config = dict(
    d_model=256,
    experts_per_token=3,
    activation='gelu',
    normalize_top_k=True,
    positions='learned',
    attn_scale=0.125,
    lr=0.00157,
    beta1=0.95,
    beta2=0.95,
    grad_clip=1.0,
    schedule='wsd',
    final_lr_fraction=0.0,
    batch_tokens=131072,
    seq_len=256,
    train_tokens=534900000,
)
Below are experts of layer 4 (counted from 0) of a mixture-of-experts language model. Rows are named router (the router's row for the expert), up (a neuron's input weights, with its number), down (a neuron's output weights, with its number) and show model dimensions 128-255. Each number is 200 + 20 x the weight over its row's rms, rounded and kept within 0 to 999.
Before each expert's rows: a language model's description of what the expert responds to. This comes from a sample of Wikipedia text that the model never trained on.

# expert 59
What it handles: The word "with" and possession verbs (has, had, received, contains) in prose, plus double line breaks before headings or list items.
router,183,214,173,219,190,194,201,214,215,181,220,166,200,208,169,197,239,191,208,216,202,217,195,217,192,218,172,196,197,226,187,197,207,195,190,267,189,184,167,240,208,196,181,191,213,217,184,200,194,199,215,187,161,162,224,210,194,184,198,198,196,211,206,196,173,238,194,185,228,210,194,199,198,171,234,237,178,229,185,209,224,187,201,196,217,196,190,195,192,185,228,238,188,155,174,208,202,184,216,187,203,199,204,243,239,200,222,212,192,184,213,198,228,217,157,212,199,194,192,187,213,178,173,195,211,182,197,202
up0,183,195,202,248,179,213,201,213,201,163,192,193,129,209,182,183,238,210,187,168,194,212,230,201,216,217,195,193,224,205,201,182,191,175,165,238,208,190,192,191,192,168,202,213,188,211,193,221,170,218,171,251,207,195,195,211,193,194,247,206,204,171,163,192,203,206,172,204,165,215,210,208,195,216,255,226,187,170,190,178,180,186,194,204,216,210,188,191,236,202,199,218,204,252,188,196,217,210,193,165,171,204,190,209,179,207,201,216,214,189,211,197,179,189,171,185,193,199,246,179,219,184,201,140,188,194,202,190
down0,208,204,228,193,206,196,210,199,229,204,219,209,199,175,197,230,223,210,225,205,181,198,209,202,202,139,178,214,193,215,210,165,216,232,186,179,212,229,166,193,246,224,205,192,221,215,141,160,241,200,191,197,206,206,224,193,193,197,161,190,205,240,197,219,221,221,176,192,210,207,188,212,193,243,163,206,205,213,196,212,166,216,179,190,160,188,177,212,171,223,211,190,180,214,157,218,196,181,219,234,203,191,181,204,207,209,187,204,213,217,255,181,189,176,208,205,153,198,199,247,242,180,181,215,184,210,198,225

# expert 48
What it handles: Middle or final pieces of common English words and compounds, such as loves'ick', unemploy'ed', gu'ar'anteed, out, head, friend, ground.
router,171,184,192,236,198,195,196,224,193,186,200,174,162,231,203,200,212,177,235,166,188,216,193,181,172,201,212,218,223,198,214,160,178,190,196,223,227,214,222,195,168,180,171,184,181,201,201,208,189,173,234,208,183,181,212,200,184,165,192,223,158,248,175,184,213,205,199,181,215,190,191,200,179,180,234,234,192,218,180,203,169,202,206,200,257,160,153,188,213,185,205,224,203,188,189,258,181,194,199,209,230,191,198,185,227,208,215,207,184,153,261,183,182,219,206,216,202,201,228,193,203,195,194,176,193,206,200,214
up0,188,205,210,187,176,231,205,188,205,211,215,188,177,215,166,223,213,164,202,204,204,202,212,212,181,201,204,174,161,208,208,179,187,225,182,204,181,170,224,214,218,186,202,213,211,194,201,190,179,184,216,168,206,226,196,178,183,190,202,207,169,196,172,201,206,187,192,178,206,187,183,220,209,199,213,193,219,212,206,180,266,205,154,200,219,170,185,218,233,202,209,200,214,211,172,224,208,176,189,208,204,189,179,190,232,192,196,216,183,199,199,240,205,190,209,233,193,178,184,221,150,189,210,204,219,230,238,223
down0,229,163,146,197,195,199,225,180,248,204,195,183,180,197,198,178,211,234,207,207,192,239,164,226,227,210,195,202,213,209,191,216,203,207,222,217,218,239,194,190,206,205,173,190,184,166,194,198,204,204,199,226,167,220,187,199,184,193,197,199,172,236,184,211,168,189,205,200,197,169,199,219,200,231,257,200,212,165,162,191,216,213,251,220,207,202,195,187,217,213,195,189,229,191,200,191,210,204,219,231,207,209,239,181,166,212,207,182,247,194,210,211,148,239,187,185,186,222,181,193,195,186,184,174,198,190,198,228

# expert 6
What it handles: Last piece of a word before a space, apostrophes and periods, such as trun'k', Faceb'ook', Iv'ory', Alzheimer'''s, sentence-final periods.
router,235,199,185,228,222,209,220,200,176,193,221,156,194,222,140,186,223,194,197,214,187,218,200,191,203,208,163,204,231,229,210,180,191,193,216,242,204,215,214,226,206,204,166,193,185,208,213,187,164,206,208,187,192,179,216,228,149,188,213,202,193,207,213,175,196,232,191,177,202,202,212,180,192,210,220,211,184,225,207,209,214,212,229,200,233,160,196,200,192,217,233,230,201,204,204,232,187,183,213,192,195,195,222,222,228,203,235,214,173,163,212,182,193,205,187,240,195,189,201,185,189,183,181,187,188,200,168,218
up0,203,193,189,204,213,201,207,201,221,188,189,205,148,216,180,208,213,202,199,169,169,190,184,181,206,225,206,226,222,207,219,167,221,184,227,204,228,199,238,189,213,190,176,207,212,186,166,229,231,198,178,197,203,193,194,239,242,200,216,214,180,194,205,210,186,183,196,194,197,202,216,226,190,175,200,219,183,195,199,210,176,206,205,158,212,196,180,184,186,158,212,208,193,209,161,209,195,230,191,226,211,160,191,233,170,205,226,223,208,189,214,168,203,212,182,195,239,190,190,177,178,172,160,190,169,196,212,225
down0,222,226,223,183,206,221,206,170,194,185,206,210,211,186,207,203,174,189,183,191,168,192,206,205,186,195,236,205,229,183,227,210,213,197,217,203,211,196,212,190,217,221,218,203,205,185,223,189,203,162,172,190,205,189,181,202,213,107,199,239,200,207,181,199,193,217,227,219,199,213,189,201,201,215,195,179,200,227,215,192,210,209,166,195,163,184,192,156,200,210,170,181,219,198,198,184,206,218,186,165,167,189,213,181,169,223,183,201,195,221,155,223,182,182,212,199,218,191,218,222,214,203,216,203,162,196,219,186

# expert 18
What it handles: The word "that" as determiner or conjunction, plus infobox and taxobox labels such as Born, Country, Binomial name, Kingdom.
router,209,160,187,216,206,205,179,207,191,192,232,160,156,213,200,212,224,183,175,212,188,193,187,184,175,189,167,206,248,224,175,136,208,194,182,200,187,219,201,195,187,210,179,199,170,206,192,198,226,203,199,162,165,166,198,207,199,170,207,204,161,231,216,191,213,217,198,190,250,199,168,218,212,190,235,202,195,183,181,238,184,249,205,230,236,183,189,197,210,209,207,237,194,194,176,232,190,199,219,209,194,196,200,220,227,189,221,219,188,191,247,193,198,241,210,191,205,207,196,213,171,169,190,189,203,183,214,221
up0,185,190,198,197,219,190,187,221,202,192,193,205,172,188,214,156,217,189,214,172,191,188,245,201,254,228,176,194,240,214,174,219,220,220,196,216,214,203,204,208,214,198,219,217,209,184,198,205,221,187,205,223,197,205,204,187,190,185,204,247,204,223,174,210,161,251,177,208,198,187,182,203,210,202,201,162,212,220,193,199,166,221,204,211,178,219,214,210,185,195,182,187,203,215,169,191,188,185,237,203,214,215,194,216,230,167,209,203,193,207,231,221,188,230,192,211,176,184,171,202,178,182,199,158,214,190,215,167
down0,197,207,217,182,201,209,200,191,187,195,194,203,216,162,188,168,165,216,181,202,192,210,182,216,200,196,232,184,200,185,251,242,203,181,200,195,192,185,197,188,218,207,227,201,227,182,230,238,221,193,217,206,221,214,219,199,209,221,216,211,249,220,212,194,198,206,206,139,228,183,215,215,202,184,172,203,202,224,248,177,239,182,191,201,184,223,201,200,227,237,203,154,204,207,205,168,197,218,177,201,198,187,189,206,192,200,199,209,207,188,198,196,207,203,160,224,219,198,208,172,160,203,191,203,197,197,205,197

# expert 54
What it handles: First names or their pieces in sports results and award tables, such as Matt, Kevin, Ton'i', Stac'ey', Jul'ian'.
router,206,186,164,196,208,201,234,231,197,197,232,188,201,216,172,189,204,164,214,204,228,214,191,181,210,201,176,214,222,208,209,183,200,199,188,198,222,224,194,235,204,175,181,193,175,207,242,185,175,184,210,196,190,190,207,202,169,183,209,169,194,195,207,175,209,240,174,198,225,187,189,205,165,214,202,190,174,216,220,186,189,227,224,175,200,182,182,195,185,203,208,249,210,164,211,241,176,210,219,197,192,198,244,210,193,220,227,224,170,160,231,190,201,198,187,246,204,190,185,212,180,170,179,205,209,196,167,205
up0,195,219,188,188,190,176,207,210,202,183,214,151,188,233,167,207,215,190,178,199,207,200,194,198,158,208,191,212,179,225,196,142,207,170,189,230,221,186,213,219,157,174,182,211,202,170,212,224,222,205,191,210,179,149,218,231,211,186,220,202,170,209,206,158,162,230,204,206,195,198,179,196,191,203,221,207,193,240,176,211,194,184,205,192,204,179,171,215,176,208,215,232,185,189,183,255,163,195,198,179,177,187,209,222,210,226,227,192,191,192,231,198,225,215,206,193,201,199,193,205,189,173,197,208,183,198,218,229
down0,213,204,188,196,195,183,209,227,188,224,193,185,202,216,200,212,217,161,223,186,213,192,219,217,185,202,164,232,209,165,178,170,200,200,218,202,202,216,196,208,189,200,219,173,203,234,157,180,226,215,191,190,170,170,228,229,221,172,226,199,215,213,225,216,173,225,203,168,205,218,198,223,202,177,188,231,238,191,174,214,188,197,218,225,200,186,182,197,263,235,246,191,220,209,154,190,198,184,241,211,205,186,162,202,182,203,242,228,206,195,218,205,204,228,212,222,221,181,178,205,192,200,188,216,169,209,211,241

# expert 12
What it handles: Fragments inside unusual surnames and proper names, such as Gettel'f'inger, Lindst'ed't, Freit'ag'; also hyphens in compound names and terms.
router,191,192,163,221,177,190,187,231,198,157,198,182,197,242,176,201,219,148,218,209,226,231,173,204,192,214,200,180,232,195,196,177,191,205,210,211,211,203,250,213,184,185,185,187,210,191,233,197,206,193,198,196,191,182,230,212,180,188,189,211,188,223,201,184,210,218,153,196,183,186,184,188,165,187,216,208,185,195,200,200,205,225,222,177,206,166,161,189,205,203,210,221,219,188,204,229,192,192,188,196,216,172,203,206,182,223,214,213,182,170,217,211,193,223,214,218,200,215,204,204,182,148,197,191,213,200,182,213
up0,212,181,193,190,192,193,216,201,181,211,198,178,231,205,187,203,181,184,230,216,177,203,168,204,175,230,208,178,221,206,217,188,177,201,241,223,159,211,196,214,202,191,215,161,197,238,195,234,201,222,175,177,211,210,184,247,220,187,197,172,233,192,229,209,194,211,172,199,207,185,226,239,162,266,212,155,219,217,234,208,197,239,201,189,189,212,207,199,174,197,235,184,205,212,215,195,185,213,190,224,180,190,195,201,185,197,211,174,189,194,171,188,192,233,223,197,190,254,229,239,200,203,187,174,198,207,184,192
down0,201,209,206,212,193,200,175,221,212,181,203,203,167,225,220,181,207,159,216,179,227,208,203,202,211,237,221,202,222,177,210,201,198,161,154,200,203,178,219,190,233,199,225,203,211,183,183,161,198,187,200,216,169,227,206,158,198,216,204,226,198,218,161,190,207,217,215,187,218,172,180,176,210,189,129,187,202,177,195,212,209,208,210,227,223,181,213,195,217,184,201,194,200,198,200,218,210,202,174,171,188,236,222,216,206,183,200,212,169,175,234,223,215,196,189,154,197,215,231,152,183,212,191,209,204,202,213,201

# expert 52
What it handles: Inner or final pieces of split words, often in sports and storm texts, such as pe-ak, laun-ch, bas-eb-all, plus apostrophes and appear, particip.
router,180,189,209,211,171,180,183,241,183,183,194,150,206,227,204,217,218,163,226,186,185,216,185,203,175,234,177,191,222,241,191,183,196,193,202,226,189,186,184,225,189,194,186,212,181,184,202,221,192,170,209,200,178,174,191,228,177,200,226,185,191,223,180,188,195,225,206,187,236,213,185,200,203,208,224,206,199,215,200,206,184,220,197,206,234,199,199,186,208,176,205,222,189,191,197,256,170,200,195,171,190,180,166,203,212,196,216,221,174,209,228,153,237,242,176,176,222,182,168,191,190,195,204,198,149,185,251,210
up0,201,215,191,179,192,198,188,207,205,156,178,190,182,203,179,205,236,178,207,198,180,232,221,220,159,208,180,241,213,199,196,209,224,222,157,246,193,208,189,190,194,228,188,196,179,168,182,178,196,168,208,225,203,219,200,196,201,189,202,200,187,203,185,206,198,245,188,210,166,228,182,200,204,215,226,209,164,193,152,207,201,193,199,187,236,170,199,209,181,191,229,229,195,185,186,196,219,169,190,202,184,198,221,183,216,205,204,227,164,237,171,169,239,234,190,202,191,195,201,170,175,194,233,210,191,203,206,189
down0,217,168,187,189,191,211,193,223,198,166,208,191,210,181,198,196,178,225,194,179,181,217,179,169,185,199,203,189,201,185,167,199,178,184,216,243,200,194,150,204,178,153,220,192,208,188,238,221,183,206,221,199,191,170,230,174,199,234,181,167,203,169,211,190,195,200,191,204,218,225,181,201,202,217,198,194,190,235,219,197,183,192,207,221,202,221,209,193,224,196,219,223,234,196,226,207,205,229,224,212,206,173,230,213,196,209,205,182,199,191,194,244,227,192,222,192,217,213,224,209,167,211,206,232,190,196,190,145

# expert 35
What it handles: Prepositions and labels in athlete biographies and stats tables, such as debut against, for, defeated, colons after Height, league and division cells.
router,196,202,162,243,208,208,189,244,178,188,235,175,165,210,188,208,236,153,223,171,213,182,181,202,179,216,194,204,225,227,214,199,207,187,231,202,193,228,214,203,195,202,171,178,194,191,192,207,204,178,247,203,181,182,204,221,176,172,227,189,177,209,209,178,205,208,197,202,200,172,191,216,190,214,213,216,191,222,212,242,194,214,215,220,205,167,185,192,190,170,241,213,187,206,189,236,189,214,223,211,198,196,190,183,209,225,227,248,209,165,212,198,220,229,183,205,213,207,189,200,186,172,193,224,194,215,214,208
up0,181,194,250,218,204,216,210,208,234,168,222,193,179,213,205,217,207,214,149,193,209,191,176,184,259,243,222,179,240,224,185,206,211,185,184,202,219,229,194,187,222,160,198,223,197,178,167,181,206,184,229,227,225,202,209,224,169,181,235,178,185,195,212,188,188,200,184,213,209,180,253,226,192,189,200,210,179,177,188,195,241,194,186,215,230,187,204,210,203,208,229,182,213,208,212,213,204,207,190,176,201,208,198,140,221,232,223,206,214,180,236,205,172,196,235,210,172,206,229,182,193,176,202,209,220,209,208,218
down0,204,204,204,179,185,211,207,240,186,205,178,234,180,233,198,235,199,198,192,194,187,199,212,201,192,183,169,228,168,160,223,200,187,204,193,225,196,192,216,206,213,216,205,201,229,238,151,197,199,224,222,206,223,206,195,193,197,184,163,216,221,194,187,233,216,219,198,191,173,179,224,182,202,170,225,177,205,229,187,199,208,178,185,202,165,202,239,207,213,212,179,217,163,200,200,165,223,214,189,230,215,173,219,204,183,197,186,227,189,235,170,146,232,191,208,217,190,183,168,174,233,196,200,209,201,197,213,198